Weights of a small mixture-of-experts language model, trained from scratch on English Wikipedia.
Size: 13 layers, width 128.
Experts: 160 experts in each of 12 layers, 4 picks a token, a softmax router.
Training: a variant of Adam for the experts, 602M tokens, 4593 steps.
Below are experts of layer 4 (counted from 0) of a mixture-of-experts language model. Rows are named router (the router's row for the expert), down (a neuron's output weights, with its number) and show model dimensions 0-127. Each number is 500 + 40 x the weight over its row's rms, rounded and kept within 0 to 999. Numbers have three digits each.
After each expert's rows: "raises" lists some tokens whose logits its average output raises strongly, later layers aside. This comes from a sample of Wikipedia text that the model never trained on.

# expert 15
router:524556456556521456466539518486517511531498536535567505442541501503495566468510544548500484534472486460519480522473463548518537462505465537448493504468550525572507518548565485454448487474544548604496530511501498518534430517543446539537473405561465458438462498516524511515452585506560556454474454438475546573527536427449466582525554491494486539481470516528524476462449538486558532561498
down0:487498522490496545513539434563506460474495528507426502468575500532578499524499506519481511498567458526514457512507502583529486476478605499429511469495435535500576477533533497532542504525457501543510521505452503518503505540475446458463521507588482501483402579543486493529402509471486500465475467471574490577538519558535510517564443476560516499535482467492592518524518432538587514515540
down1:529516491487411476456541439472478484493513472437549455557491502474498466436477515512489527491572556571524405514519545576471504621513487489512573480415462514552520522503543517447509580489503597541546513544478500496473548532515532518539512478534488431446554534447501528494464482505529453465595446509514524499539481580510544461484520566515530448487497497491462508469531484483485476547542
down2:430548492500473518507512472451474532504451458445526492500529487447469516522504529443472496529527479488423512486525498455524580489504496434508442471503577530474576492496527489566469461444563480503430539419526523469576524524470474423595472542549483547459530539544442504503509501543519440539458451389490421503448524478506498534510525462494506574505561555535515509516491538427481500560514
down3:484546503479501552507450503518500491499452525452515544448470449466547513522479450521481517555491450455514499546518534588546448549523493518462505492428476441508507477581511467529574537564504469466551444603429460503509560547494594458513466482527485503490496471453524527503514484451524444526544494458535462467510532500498574501493490510483517487518540475483525507482617390571468443505578
down4:551455520529479474459502462529452475471464438506565500586443518572457453491513464505589489458497408491477551473531552526604502552440437528485509548467534536522410473494527455454492421485527566523494518501557484472528448532503557486468442469496510550506508509485483524469525544523478420442433554470483483516515489476585505487495561455507531556504450418529539482533512512507481511483515
down5:527527546556544476469495580478492416503482507573443500477460512488507498534520423516453545444451503545534512480630524455493513471518513521494551471497569481512498444550458542527476520494488518492565527502504457397521499496465487463530549527456488494501464435527523492508602493539473431592442570516475503441454464485566544488486478489477556507497473497463526450560472510468562549500451
down6:474438505457545529457474508538540509487522480504504564456477492520488531522500508497476483482513440481556534471599554555553514521470469455505577470550455476541487472581516483443470561478518495540487484457447490452518477507513483533483558485565542516524606495480551551479462441460528527536459501596504587479501479504516525454495517520446578512534526420529533513471466444458426568572549
down7:453464530494508534544511508483568536513461493585491431499455485548421518489518536448408496529454580494456516448484532495520421551567494567454425554525494538527538495500527503475580561534446537508470556476513404514558532515440493464467464484519476522527509469530497518457388493504486501587498494548505475464490468538509468503554500533524580522562498515497542490481511493476501503488412
down8:523532501519514478540459501513523515539531593509460478474465438476485446539480528568505513477394489482450502501494491487447532540518511492566498469364557499497523436494502500504616437544435520522484538552526505437502415528475511447478472511470480520491530489501460509545565456548470448536542511427556554488518511525509414522479494524501547433543460557482494568514488560510479539494530
down9:462477477497537511513527496462439501526537496497404494480518571521471566564508494452467537450542484515437560509459422481476544529490469484511475558491479504538548530524515515485519519503579354484484489486549463508555502531480485482470486480480493574471506526516458518511548529518546542526448501437524483445474531478439514531436485539480421515498491533440606410496406547495537492445491
down10:499519502493498469453420560493495488533532553497574496518521464550522482438493503565472496455505480505500521504533473461482486470449459552556550481565517470500560495477494430563514525594384530515497540557455464527513542493532449544551598487485562506440537550492526434523510428563522475439472527520541509518516523489517391516546489516466529506546453479485425542501529466574502479513524
down11:506539511485495540457422561461502449508484503488533535520563558500463522494571434451541531538487537464504507518579559483525482560483544580517499552519414456545497470485550420480529471494472545419440480465517477476470532569462585493504525491440534511473493456535516522556521475410499491511527515490531545563490448560493459484542505511518557474447472499534504447501459587485482538449425
down12:473519539506504476466481454523528526522597516500521568607500529530567488462532523446505468543489492472431462510479434538573452496510530520470444464548459525443442486513565533530507542512476507468535444484580507492553533591521521482527406552550543481446533434393527485461511500512480510473579479532523463536462523539517539466486489513587477481553557490502493489503464454538492470470506
down13:545538539486488497471405517493548482506486567503546564537540444512495434408455509496537522535506492472562476527470420520491457499443517449486476441499467522544460510441525420493480522506459449511527528538447531552478541528487479532580445572467557464478482454495465541503534457479487468411518512543465480448510503475476509562582484471485489430462460515537453534539551519501515386494465
down14:505469563551466522507520587506471565488460510468449517399536504474512478495468528544454581530574495509408446476452500555529587536492508536524498501429482492471504489508491567538482523472554487472560507499460463472476514504556585489415496405454489512472427529522470473552518510477447541456503532487543493481476492515466499507546446518583433541493536482545467510441517540568497505449510
down15:501449515554520515559497529477447478537555500501442468470516551546487546499473546486458497574469441542497487530493542499526492517595494471571513541503517463483483503575439447493551588469567533483525486495449473452449511474494502464501521511478485530487460485542523489494588476522519511496526543457558452503526482534439482505391505517490532528437432588451428472572574494480479481461596
raises: "rol", "ield", "rote"

# expert 145
router:516501449524537488520490453478510543510557532502527518455518512547547494496531506555423536518442411501564455456498398534470529439525502562542456519514574461522561473506569491435459533475517525537503535537517567521554449516497475476550484461553449482505452490583521507561456561553550597455477474485506511524484526485467496564506517473495549518491478555520502527467522511441513604567523
down0:596455520452476420467453508487500485495449542481503536490569504565509500532435472479496437506529547560535522465431513462449518531538544497535514427468526461479536522589540534432437504523449547509518537477443618511480463436493499509474461502514497497410455493513529541491547529500518501454510485540542550490445502527473511487406537451500416546471479416505459538489456484482479511501521
down1:490535450504449482496493449459449475499448439506487507492485457457544452519534305545503521501533520449608466419488429510555503483543471537520473502485488434533411478481485545539506537519500536506455483529524471471462479489472559551457485544458467554546497519515482483469544393463549437566452545518532506521522535534476525484497502506489511540505523535447505489511465524473512495512478
down2:488525523505497527473599489453492465511498546526513487532557504464480515505492477475494487485426495570524476512462503476519498409527501490526500468493429541601437537417492579478485515520497488526481498538447450503548497555468526495485432556542442475472606517522530436602481509556430494444523544474565434436427537494548490474518502505471537523514476470486543445416484496545491493460524
down3:519491576578515456462520560543443508496554549518476478496490470514525570478558460459413508475515513461473472505429456433460466504542483445557486433493490420531466508468481527487524515516532505531491484488481471582527472525493498468464512507544413488484512461471503555542522450519476497540545550582578552551533460564486510537500512551458477538469404553548518540556497478554547558557500
down4:514478563508572530504496477487473477448468527485550488492491480499528526469460495463413432529490583576533547454517563449533539528457536558542545461491499523494518476439461495529480550533517453424536555531495487496549489472482513491507471422414465514516455422505451545443529522513463446536524522543535534503480523549503507512522579466462542487518545501547552518498552455549456595582431
down5:486521449475533405452531510475548563489508592426440462553582558487483478545536581471455526498438471476494496451522434466489510520501491493494499525554519505524580487505534470485485486543507492494521505472528584532512516513422497559492498515526553536558486529525459468518457519511627527488562505498498520505536522455562440516435493509534508476520511491562468475461495588458491393485508
down6:515549575468469483454499504466495488499518497503594420483486491497463526539488571476523530487476595468493570489491520525443392530567566544559520577473439505535531512397476484498497477498476501516505522490520522497529484449465382507522444565511487530435468472504597510519457534444486507535503491489497488502491567521473473560524510552512515516471447518399518464510507534536542496501440
down7:488576485434468546522480487553509458509509469553572555492418481524467490532531498502581494515471554502460501502511478557495486551492495536557511434507552514510442446525492509568542549482469526502504507531463487527485508438545417516533523509506449572536457574491519469542533554506537520465443468521543487498496446463553495559550465465507607482447541505529487486519572495572465531457619
down8:548526455464392487517464477438516505496428522499519516495639617508541524471460516506520586470450453428518541473494484510494511505466493473532472500530496481519492444502579464504548503559503508467542459513464477432494558466508406479553487553496504544555497544486536517552512507541508478496512491480518489441516482516583475484411515476581472496576491484505448476510535579480501502503482
down9:497513461430476452431481444531541530524519492447487518510498579531456468478472561524486475516473471439573466442459469511489582510504525496532490513515541613565496532530513490478521483510559551541475461465495493500510425433444509536556518596516510475500472555545455512501525475528563492496469476498572545508508476507579481526503453510462540490548463413568437553596468532505536491529529
down10:583468528464544466466553507478494456488460462555523526404589463515443564524503481480543475493542460507433424483504448519496475546498462536427440458497454448470489501468479468487507450540440478520542532512480487469447389540589525489448557493486536489488498420488496503494479531516386545524482497525494516521482479468493505446456480480482480495474580500532475472520551533544523524445579
down11:418422527487481501503456590552500538508438519516580508545618576601511472526490546547488458507460449521482473526551475478502436449460493519399501499567525509471536492541519485499459514483501467475527516499565471501493518470487465484490557542546525502550505491535411502465496521506469542475515556501447446491402509513538437506543584462563471502534514489538508528506501503520520511473564
down12:445494534517475532467530511454396411500548498507578508486446436454549475465485528537473440509566488500476501465550580460413540524557540474505490482505485490546467543522533460516497448505529510499515531492494489533529413536524469505492461534598519534470489545526463502436532583504473475521441535525546522516480489493527514497506547565467462422436517467490615549528525470483553560490478
down13:480467485483496487500533563500504500499497561466453538534579523547511514494474455587488553496471497483415523478499493501542579449489512530548512500540520497444546603583576463526495532514441511464496533508429473574400567461590494454486534487437503501521525593488493523458463391520498518492547521522422468475520502481503496505483498524499444445544537495458471517551529482491524515520451
down14:522510530580509598482481470461447524549569467515590519470404436492510519525503514499512473549519590483518499522510476513522506549547453478571535456429486481538448518454447453523520488478502544489481512491452488553573464588540491513521530566491472503462563495508482513495564490509443472524532469507558492468530537499541508501577521604457489464466571471418541522507448505496466468534518
down15:490507469491455558437498511499492544480591489526515536508473578469529474440436497529522483531482442492654542480486385506436435504527545505481489476481441516509508518426481459506451503452534505538475496481517512501476520476530533531531480520471489536594496546488530503542478447479530477459438475428579527449390504443486524493567458493515545531543495451504512476527524535447486490522514
raises: "ol", "o", "ars"

# expert 55
router:575510454511562457468449454500582575528549497555513519461520538502497518440505510472494529518486469454565506457463457576449515458547519549537482505459555495467523454496585516439529566491573505559460504473503567592497476511501461517461486491566502495518519473529489536525455499496497520460502427476480567534433550460486422490443542492449543547523502536526590514521457558511504550546531
down0:432462493441507531449476547464473510519477505481497516497505455430472507511456523501571571412543556513520525556490470483486521572438520513576387517382498441438414485414457510515486504487555490502436500446476473466488566498491467532520499521484463490507438489509455477550470470501487493450499519536522443539467502454434481529500514501547508486513517435497540495463512442558549553512572
down1:478516502532441484496495559512503577418526496538463558507454515510473490492423483530420491506461475539480493514414488562528523555500540446494464519454534517545507442589457514436539492473512417537479538494530522470465463510440470510547513500523466508510528510416476486503547519507599496517484442524486473427480620563456451512505568532502516509512460478426514590442493512491473466496474
down2:513511463504416505471599452575486450583477449442513416455505556523453497517547507487480499453530511530491499518482507580512535553514562476565409543500522496460414538502497524531500435564543570537510492467545478471438475398528547522541545445566488515491485529517492478509531479534525489547537475533503565486527502554469503509485519445537508493514560468481450494479400505496525464482498
down3:443476504450521523526466452509538434535514456438487474505496548510608462535533514438552503551478472416484424495609581461521472549510504532521553478443490512528480503529512468430450469534518508479574521503495523558519463519486573474520447586490541513551464482469503541505484509521485466537463459486519479578435509461524563475514565497506426495473559506519501499537526437477507569539547
down4:540394509442485501477460529540480519474522547554487467488563532489499412421435502528455484477479527487509577504490518529470483513475524528483567498513535476507478500452496503564573499580510536512489500587494476447504459493485464553514590482488517502518530515519485425543549514515530474538484524564577614393520475494524579581562502480497509504490528509470510492519442503559513547483454
down5:516502502496516514524461475446464539483507525531508468464514575510507492609443474513524500546464463516507504536466546495516492484561538528538417595528443511558540467537526512495553548414515402469481533529517544446529460538488489533433547494530569558496559537609532514477459530529493501505475476427455474514467515494532528479476572513442548553480498540484519477489477431578495464429514
down6:513471525504553483504535424505434543440413499533509419541498510541545481490480403442461488498543605491490499449599457504399489463481490531472508532485504508494578471423494531549540503483396502443533460468538492474466538489506471473574501459449467545473455466463438509447525532475564510498510490474492518542491501557516554579542547513502476490467522548481539498531493479508507463496469
down7:536468481542482449495550569511516549505463457542526511465481409549503476539502515473485492548527485447525545447468501540447523492460394471495460523579472471466485507436544438474510491441435522490501500467438507442459473489504494501547512476491583516516510527513512579461464498467562595535456547522472490472520448581469554509456476562492522561543480446454534448542472494477493507607529
down8:554469544543553489497504486493458519441448572497555477444497528493438541427490446494479471459479502463459574490453476514499485481530394525470489515577525471490538529448476489557537508571535471551485505544571475508447452509512447511460557481569530525515481489488485489530496516492434484579482518491489565479520585568533452473489461534505517521589476417488435552490424517525511553456468
down9:528503479518463555491518513579512557534474498538470465526478563526528447534518476496560485462557578498458561515510514470479536474492507483550436471529497505481471503510467491463605507461428539456523383555578460508474512439460462464492443498500484537508511464469542483514556541470455461409544456554529461500483445504487480505500511475413481493477412522467525469525493460493548379498475
down10:493516489513533516499510428496536492500481533450510494406436450496465538495478552480469506480469465508515544545503451503457521530514505547522480468495470448416475461393459564515409498494516472503519531419530500473496446564446423447574512500509491521482452493485431431514522482532592504494530525523449503548451540538461453447487467487495538511549520411549572490548497557533484564557532
down11:517421441463500456479538496506541523418485458486491545485479522536466470485488503502507499449532498515476526582525478508522566514466523518523428559525546478550467463488500522496516483550611479451487497486473459485425441527542539515479529521587492479547505478476453461526541529574580552525459506492517579413442484542491521476561485474537535509495476488437476538539452560543629533513509
down12:525493502511437539555560468510448475454480483519510553514481543447519500548504482498424447508501546479533582505482432523413454465474464513485476505490448519430566483505498487498454497495492516496506547565478520453461524525441492497430525540468521541431571515501470528516489451519488461560480462495452541535449657543519498507491581458497534462508432496450511523481473430516435480435448
down13:504524521532421440431465418451403542574523467486442483480534476453477526485565529477504538457486470515527443430486472477440523531494498540513440486502547497483478479442486488443494506498552502551436584543469525515491479454534464529524553510451475504485446535527496485481543527518518451452480463518497527568544493479475406584491455469480506488442387515534543481443454443459477474500488
down14:545507509471411584457460450529501465519500551465479491468504468456556479488514448516542524504550455453464489510563535551580495573471569467497503481466454569489557478467552497505513496492481492496522430483546530531506498543497553510611449625522534455477501508508472509540535577468396441475501496488523502557532514579532438545522548507544503503525467507518479493480517515482493429465467
down15:500473473477549501555530499541444491495543501545509410518490500524481457514566547416500548504439530526447557498449496525485428512535530546453452516477540556523566503467530444440465495537475453572437470486465509458498480431532464441441519512517452442539575473574506486494473532482485561516455521482534514509564447484450577475499463481387568525498521466478524503529520489461461564528476
raises: ",", "ing", ";"

# expert 113
router:482520462523530499457451440465560548524505530522530500449585477511480504482492525523543482509495494452541484452464399560471503492557507536494507501455591438459509475563566512454477598448587508538529526525474510538529470523539453516503468467538462523456492441485564520505440543524585528524471477483464492575450561502516469526462526463459531552497466537552579544461505470444497498583514
down0:488553483469550489495557494495460506487457483473469464515484548482484489452444516496435456503460526486456578514563481472478527493443531555567489459502417537521532469505537581487508549537499514539451439567386568516483488490559487441492471452495509514475581547534489591462485482583521554512479458434485475519471552474461502405423497467481545428503490464528515441464481533492509498513516
down1:516509566473501488518465547592464454461529504410471497510460477527504520504513526417492521536473467462546458428487520456470505499431520587477457498511471551547534500491480463429547539416540514413490511521423473558533463494401481522495482500563486507570439475486536482494520491478510448545457463528470476431435515484443529493495459537480493488500450505554448514460592461478516530501571
down2:531484560455510491502526521564510408542471434458465493487500551514518494432476570534534510528468493492563506520486553567510447594548477519527566454485427425463421521430543565481612455496493497425448487499495497465447518491520517505482522459509535454558522531426492528494527489487471519527499482515504480531508448439480568476566550460525520560522446540543467442469484503530514468472472
down3:512470450489541533447534564503453472489497461480492525442536540498487493517418475475551510502495491514553465580472547470541428453511481552524493482420460528521500478454486501514503558571551462507535524463493451506523437582449497553537469438532506521511404509424505469502491536490481550411509488514538566515401428454530544476590500492436484479502462536554486507546481499468535507471567
down4:460487544473477595543526444497496502518520513521508466521458513507512487549505499461436461550403464494504460567539547534505509489463509401542534523485462516503571481545444570520504538433529473563464485559532489532499523495517459463483445496544472480491480476521488463566408423467491524489481512491512504460484455479508457446490451447419434592523589487399453519480539518484464488498471
down5:424470543498557549443490455469481463510495514458508545494513500477440484471480535471510458439440412581488565444495449478564509449472562510528387473402538467470431494505522433525506483517580487457464528539476472487465518506510508469525545502499516472533476517459522483506487491537499516447511499445495451463435490522480568440581494446517562405526471448504486508545509462500549435504492
down6:502449566545516459493620516420531533497477451498523480576502566458515450511481499492483526450509472555512528474510489484467525466489527478488528537480462492518515477537497519529513567489486508539494512594587493531426511577582513539462520482416543472435557528498496490454502525499468601451502517482465488428478426601511489510489488500552519500511521466481531383491516471522555495478526
down7:514521479460512563473489502530549473530486514455595514491528450503506532559445519451498451475467455493463476516605472494518509591529473474464424522508545465386469468465550527492529490535558462493540528521482486495433528513467551532455506554502562489471537518477470543527411518442525474423513417544436454478474568509600483497458508497576534549469523506476510492482459522515514458480500
down8:485541483400478518447567573501556582513517514479505484487527441459556486457500572518534500517475419498476502483525468445454465555458494490502521418503511452476499440569477484494459549506496521503498492497447457509519412480465480547510494554474497491562484562540477473609536525470428488522543485477524481553445456516480434421482434547475542489497448457533460509469523417541484518459523
down9:422541516562496500514571469552560474449485488489544539483567537447459477419473543457563505597446468499449549432475445535516460408536483440521483449500427485548451438499493464520455478511460495508514543462569523506492474517517526559508538549464491539586471504446519515560516504502475466512515517476505454536516518450524439482486473556478402471476469485499498527548525423452507523513494
down10:522476511478492476488454574523515454512392518499488542551508553528531482525527441552561482514572526516550484546551588516466470507551568454510479522468484530514455537611532520496564564488531555455506529499547511497459443476532508590571511477435515395534533485466493542486509488524500431492456470493495520491424477465470419497467485538514506465487461560512515473441559461529530465499504
down11:471537570461510528513515488456543450491476446450515483477513504433519511470646484447570496501568525527504560462501461522516427452548481482456516428467511454497483494457496491499537552513526539551510514513492498542533447484516437459497470537571446474508602461488535491498482435441504546538542517501500533551540511502553574465534510538556563515589439481518559439541497536475522535501504
down12:468532426485417526487424494495504498521466504577554509476486500490493512541509529516605495529514507589561482594479511479458546501501489567432532503534509426483493513458421558515491513444489472466540502521566512488506460511527576526505519515580531463474468483562513514520532559491428563523573475553474506515470528412523463538492443548553419481492465535496445493468547507457522495485462
down13:527467474501481469560501591514537460491436483534505583448517524494464543434545515521516535498503512547539592524490549478539463483483461540556407521469473522527457490488498491473530528577525530471508487516497392498528505434459488543538461486467452560512550520443505517553511490513483396465454469492474533468480452497529429460465486532502468521533524506493475590406565481521525494594470
down14:542448469502518469457523526533476561521512483505516459501498501485446594438575472446459536495564475530572465503470490468477439531452475450474452530474491430551547497568526505516494468488544501512515456482428472467441442491608516508462507492460496511530419418527528525534422418551506487522493452514477469452423491511536489568551466518569549481505462533509467451479438536543465498498475
down15:438449525552482541425438468527453542537507533540464463531494545510462461462467463409555432468447474522490535536420500470445488421468522551495455535552477454513467520514541462445561471552596497511440477488443468522454488524502512497520498476477603428528506494499490478516506466474488525485522535529553525476391498442495569560480481524468517454520499461442467472454498453499473460468489
raises: "olog", "ological", "ograph", "ology", "oph", "ost"

# expert 157
router:580521517504600441479536476488546573556536541504509502443535499539567494467506518498500545554502480443522535462487402503484506474557471527499494565479527468502518495478518465448432501480494520553565523583432566519513497556522484527576433474554476489470480428510517529573434524546541505489500478496474483524435533484465472572453518467451531526475439516520543538490507512407565546518493
down0:470474540516548504439485464515502476522524466436446431448464494480516563462476478512525535584558521473512539529501473436574480520459523466485523513462531437521517548446505505511511553497443499453454492457520551521563533482444468490551476520450444593476460539526464485492448472519513454521528464438463461445517594473590555505488520477511534516509477381452514493546523494464465537543420
down1:528488483521478469512588558551469525448493497548542567492512536490513470505584498502471459399451472562512449496539482500444533511526494572480451496518480540497538494495511519542458420444504491486441471521491419484456539484475481429517477372533564515473516449429543477517548484477399434526462524513482538561523484538510476495492413522493505508497489518502484518495466514523577436467439
down2:509463533556523450491545525522511529570465506479546492484475447527495550545566455436524509494462439511491439500493505484438461545535522501455383491470515500487476480465511544494504465530471515501509489475500410518476510520501476479488439546515510514514402387451511508495532545490345460503458497504528545541582498509492562498490440444537557524516498470505502537548523540524532422511436
down3:531474455436563502479542541391447503479533488461520433521501495527499516534483541433499500560517450533521504458539453462539466499494511471462562470481514486442574559435434522532484513420455504541530563447511526460437560456442512490500575466481569591473536463498414522507472501574478422452517489507471477460490513518538457441505555509519538507522562486469517530472533503458481500475456
down4:470549495496482478457531495432536565519534582472560567503494496493550484480536543486490458467452457507444400566524508448488541536507527553500485495481515528559473501564502503475494453567533573529427473534476470519403474494533510498517486551535486519527420471541506507502516485484446543515448483458547526512507532536444535461409442578545543533509467524460433468458544436527489431465540
down5:475489411513459565430502520480500473525548472534473481502487459466469480489544536535526486483451510494431537514487521466559554484514443498501544527478458460454534544575520540525418569536458496486475466488459553484511480448526557577481477475497522538504548552448518515455454464465579497498553508525470489399525548369528599452537533480459470529468461531477533508491504546499565502452484
down6:459477520446515466471565441465557523541481460398435500493490458474458520476516516487496484465492415460503609540458519484536430512462556460424436542422576519485456538461428522502524535486512462454454504476529481494479498441450500471605482402483509531531464457516448507527492497543415455521513522517468461495521585496544481527448453488513532513479480494504523501511464496458463509511466
down7:448528565567484424434488486507526498523468490523474487467482498463500570452531521490482539512534422514512451590455475481504520552521536471543399527452507480482564464523499539450535481522478498460522491479495425499459574497449528430542409542518511556493419436520476535540492490481428471498510422513547543590544508523515531555470445434552554527492519473504544536518490538531485462514489
down8:467535472490548475516516475481491484474416541492494458444463483573473551510494465426570605578493547543509484511467473522525468498565505526456486462540464519474527514456489535452473495476426374517557462448473528488479541459488435379539482523527550488511535480462481553453471517489479488511528502517584486539528505495521546460458486476504567573553520494473534515523468555462478486467436
down9:524500432502466475551518507487497514456493510586546517576526512504455479519523526477441464380451475535501416463546463481417555483520479598508480448537487506511557462532532520509451427492506490552544478542455457493418467531535508467450524465537549489500561486481530491489539479502536539481425497514521600535534457560464494512577477471506440492491560537543505503484488541491555429472504
down10:425565478501473499547505546432459483525517515594580504534515539463520498508488475483413468489493515537459412516540473520450535500484538558548487430502543517503507482503587518510467449473547517563514513542450437487476489508502511499485509516552561434523509426494528542423520544460490508452449450516541550546523506552436499491529518494539501554507513481582426477419507498538536407464535
down11:515501469522514528490495551564495420492555469471475505539577516434497491542503483427544456490490465468480556487538573505529484473424448480555483507552488507481418498450444431543479514433501428545540537530519509465528518405542450478544514487479530501516512451487550503514498581491466411463534508561487487411439460499485488536544513592542456526537502467479464434442502484511502441524487
down12:523531554572489519524511504463517472482502554497559465500568558512474454497499514502487485537481542485545443433512499518492524521498503446534582458545524516430553447448488453651488506442511537543490491548524509508556476489557479462531588479476513501518556470491426467439501489453549415498587563571473513456536448484483475521474523493460503440531496452490553565488473545488461481524479
down13:471444528506478427524463483446468565546496603545468519443501521452464518494506492563518508520479512538488468556552512521431532552465548520565507503563529609480502536512498528541504498463451483549435520466468477548521485430502432459502534454447452460582506495588498528425542474498569502542434480429540487525501549509455533466463502484461534470542476507513456480429445509533479467495521
down14:447617553461438523515478441453461553547530491499566522502449586475497564447486470478419453463492447485513444527507502524469530483489510512560433462443551494579499476525581482541504464547516525539504472540514447502498531541517519491487515510504505464524468493578476563446578495457507531505450453478556484559522506529418587464522495500579513495512475504467495457489507448527466516494566
down15:442427434520474485465506492516460494578514460464502532531582548444502538425557468484477503437471442502512546548548515489537543470522538503492421493402494538390514492491490502503505530508502455544505500550561455496470461483446529500555423437458478511533486485495579415482515447525461439508471552547520514490509542469509521485435491503459540506501548512453413499476471418520539524490477
raises: "ush", "id", "usic"

# expert 56
router:510572495486524489497515428492518580544586492545510476448514566542507547466536516494441541568451439438548468473485444529486515472523467536531488530506512438576501456499506466475513513519492503507536521499433531512516481540580438482549452492548475515483478486581527517515469520565524540523448458439415492595509523465451482551503469476508505470451475520531535579471484486444522543616500
down0:484470504514472562489566474498553513463463503526451518504447447572537528535531494427513418516474529485512491487473453474593459466404454452512535463603522529556501460535494495522434527450427452451572534416532488481501502494528507533514552542497489484483502500492489522483416575510441509500566473508481481473518388529484388548515495528482458532476523465510461529497525519473478500523524
down1:414518462488486505477395436495480544473494507485500506472432444450488501524488543479543495495431558505637412532450514484421475518518468557445481538409506471530459532493449483445452496474513476499410486482487504492454479509557570500564491515545494445506451564560544535511555502529426546477495504528534424534494516483493507509557478513503540510439513512493471475505454494478527482445484
down2:480477463520552554436482488461449483481499521552486439535507549436477443536491559557479478502481480505536509523528547462547514496493553481468413535544465438449507461491545466496536561450547446536485472546437518461544471477400436577502535522498489567450530491614496513482484506552508423575484465486466454501501524559571458508474467489482468476495546474543502525541485536557502558467452
down3:507483521543492502482463569536491465481503552521490485493553455550558499528569472474534443460431529556468563580461542554518515442573472488519506466477516468543543561537503595448503528504512499543531509543516496468489536513462535597482478452516579508467423554496422553587499481453456502480499542488464486481422537450488523585487503469529516451489455520535442552506538558475501466522506
down4:483511490536477571448523458449490516514527439519498497586495531515457471532547501468520559407516412444432461564436513501490519475512563552463579586541547508537521503483495492467545448543571568486480525500474520421520524515526525444479518432503497444512453413497439563568463579497513510488522492553514495483553507482477498487528531485510458487449517500533488403499468537458533490524501
down5:535515471505491511482494526496492467460492476557491504502455427505517494478503436489504593498541438530540505487472428533458500499483528516483483555488468465545471501496481528498506500407501426555542496500464487540478523543448546580489576430585470425491473533545472491474382516485476506533481526502501553558535554499505462473565549577537508428426493439416530516452432531477549482466476
down6:467490471468514517486515516543533486483493550504459439473372534463503437548457488455565515518460555493547480524530502505517484448519465558481507425447425450431508423513536492542372523572519440459511470487479571468547448520472486496505495482486482527508524552467497505540484521542471514444555526470490464477499517462479549467435536483529410496479483527525569481516461556422440529482476
down7:476531464438500483484510466468582489478556481442542533492553522431488499475532546497598598504519496498581420539489522434535482496467522503504493462495522446519482520562544452471439470430502461502440488450451561518478522462549505477579429447493501455507481499506494506445438459486451583484465438537471437479507503504516523516534430514506492485505516520568497494476515513438429506429426
down8:490529465531475502499543546442505494508542558566511415497540589488563520545552515493481478488456542474508437470593546483523443520483519520624418466529539524507421503476532471500521518479415563542523481498495510581542515486476408572572481530421452533537479482498544465448573512459511529524451513496509542520445480508481513512501506490510492543520457532548535453492520469515526480454518
down9:463547469484514380488603524507516473470537473494437515465484571453516436458493513574511533507512506464474562461470558487522483473570464504500526518422453476473488493401488530518524438466518520501545463446440489432554547549467499435438489477464502477525564535480519515528462455531534506490467423521476467500528509556554452468490543512462512534491471434496523527438453503494416455550515
down10:549523511565457550469501477497564575481507556438509419508398498447422496452456535575574498514496485554474516451395484478460465456488487502425408476503528487486509530497520490470521491500486447508503481479541471524517461433524512450420540449521480488531578532525546504529467512500494565521554460515493489391465517508551461451476521514491521500525485442468473499446497459564459524501526
down11:436499547573490488586555480532477515453477514526525460514442548523527434540537529509465549468456587507464519466438463552471484498571451446490525477446488491429577522479530529536501528456473499497482451552529496445485503413459406585467525501449463497507509548499513533480481505521520452498434468518476441480445518538501545521534501490453532496559498463459598528535500471529549546515426
down12:484551480514446516479461513534486497481484513465462546553530459551533510577533515444503499495464453493405534460573494547543497477520452518457522510387603477487484531478494475526584487541490558485534529458513454525495461488525560472527489557485515522542475443486478490486499534511526533501508500557425536506553452460519532584562474506470587532443516423528520488554478567478547553554569
down13:484527456466467504507437500448538534571461485490498553499480440464545529522584541511568478444509493533455513473510519534585453401454596535497512575432546492485426491441498553460499488497483431466456473521494446512531504567522529476561571450517493499488517436488561583509429481501522483477470539517431530541500469407468475484523503513494471526479491539542447512481498559494479477451517
down14:492558424501519440505496518491534482457497502532525498525607498479483494490488457526492454553538530514489525578434475528468558454491448438568490525477536449504504423480512513517493526424503471568394561411453555525517481575504507475591529514493543406527509509475572483485540418441503530557492454492488534488455485516451570466522431512473498462481463487468474480476464480506525501499483
down15:436488530513514509503537538496607522492547510443501461489447528433548481485449503528518471414529505521546536516538521543512441546467499485448500493484474517471563450516562529451503497504504531476493421455464479506456487510472569421500431580504448487519518540536435442454501512555499536507548450509420458523464540494527418508406516444476467538519470451532470531494588469466424486478501
raises: "a", "ma", "ven"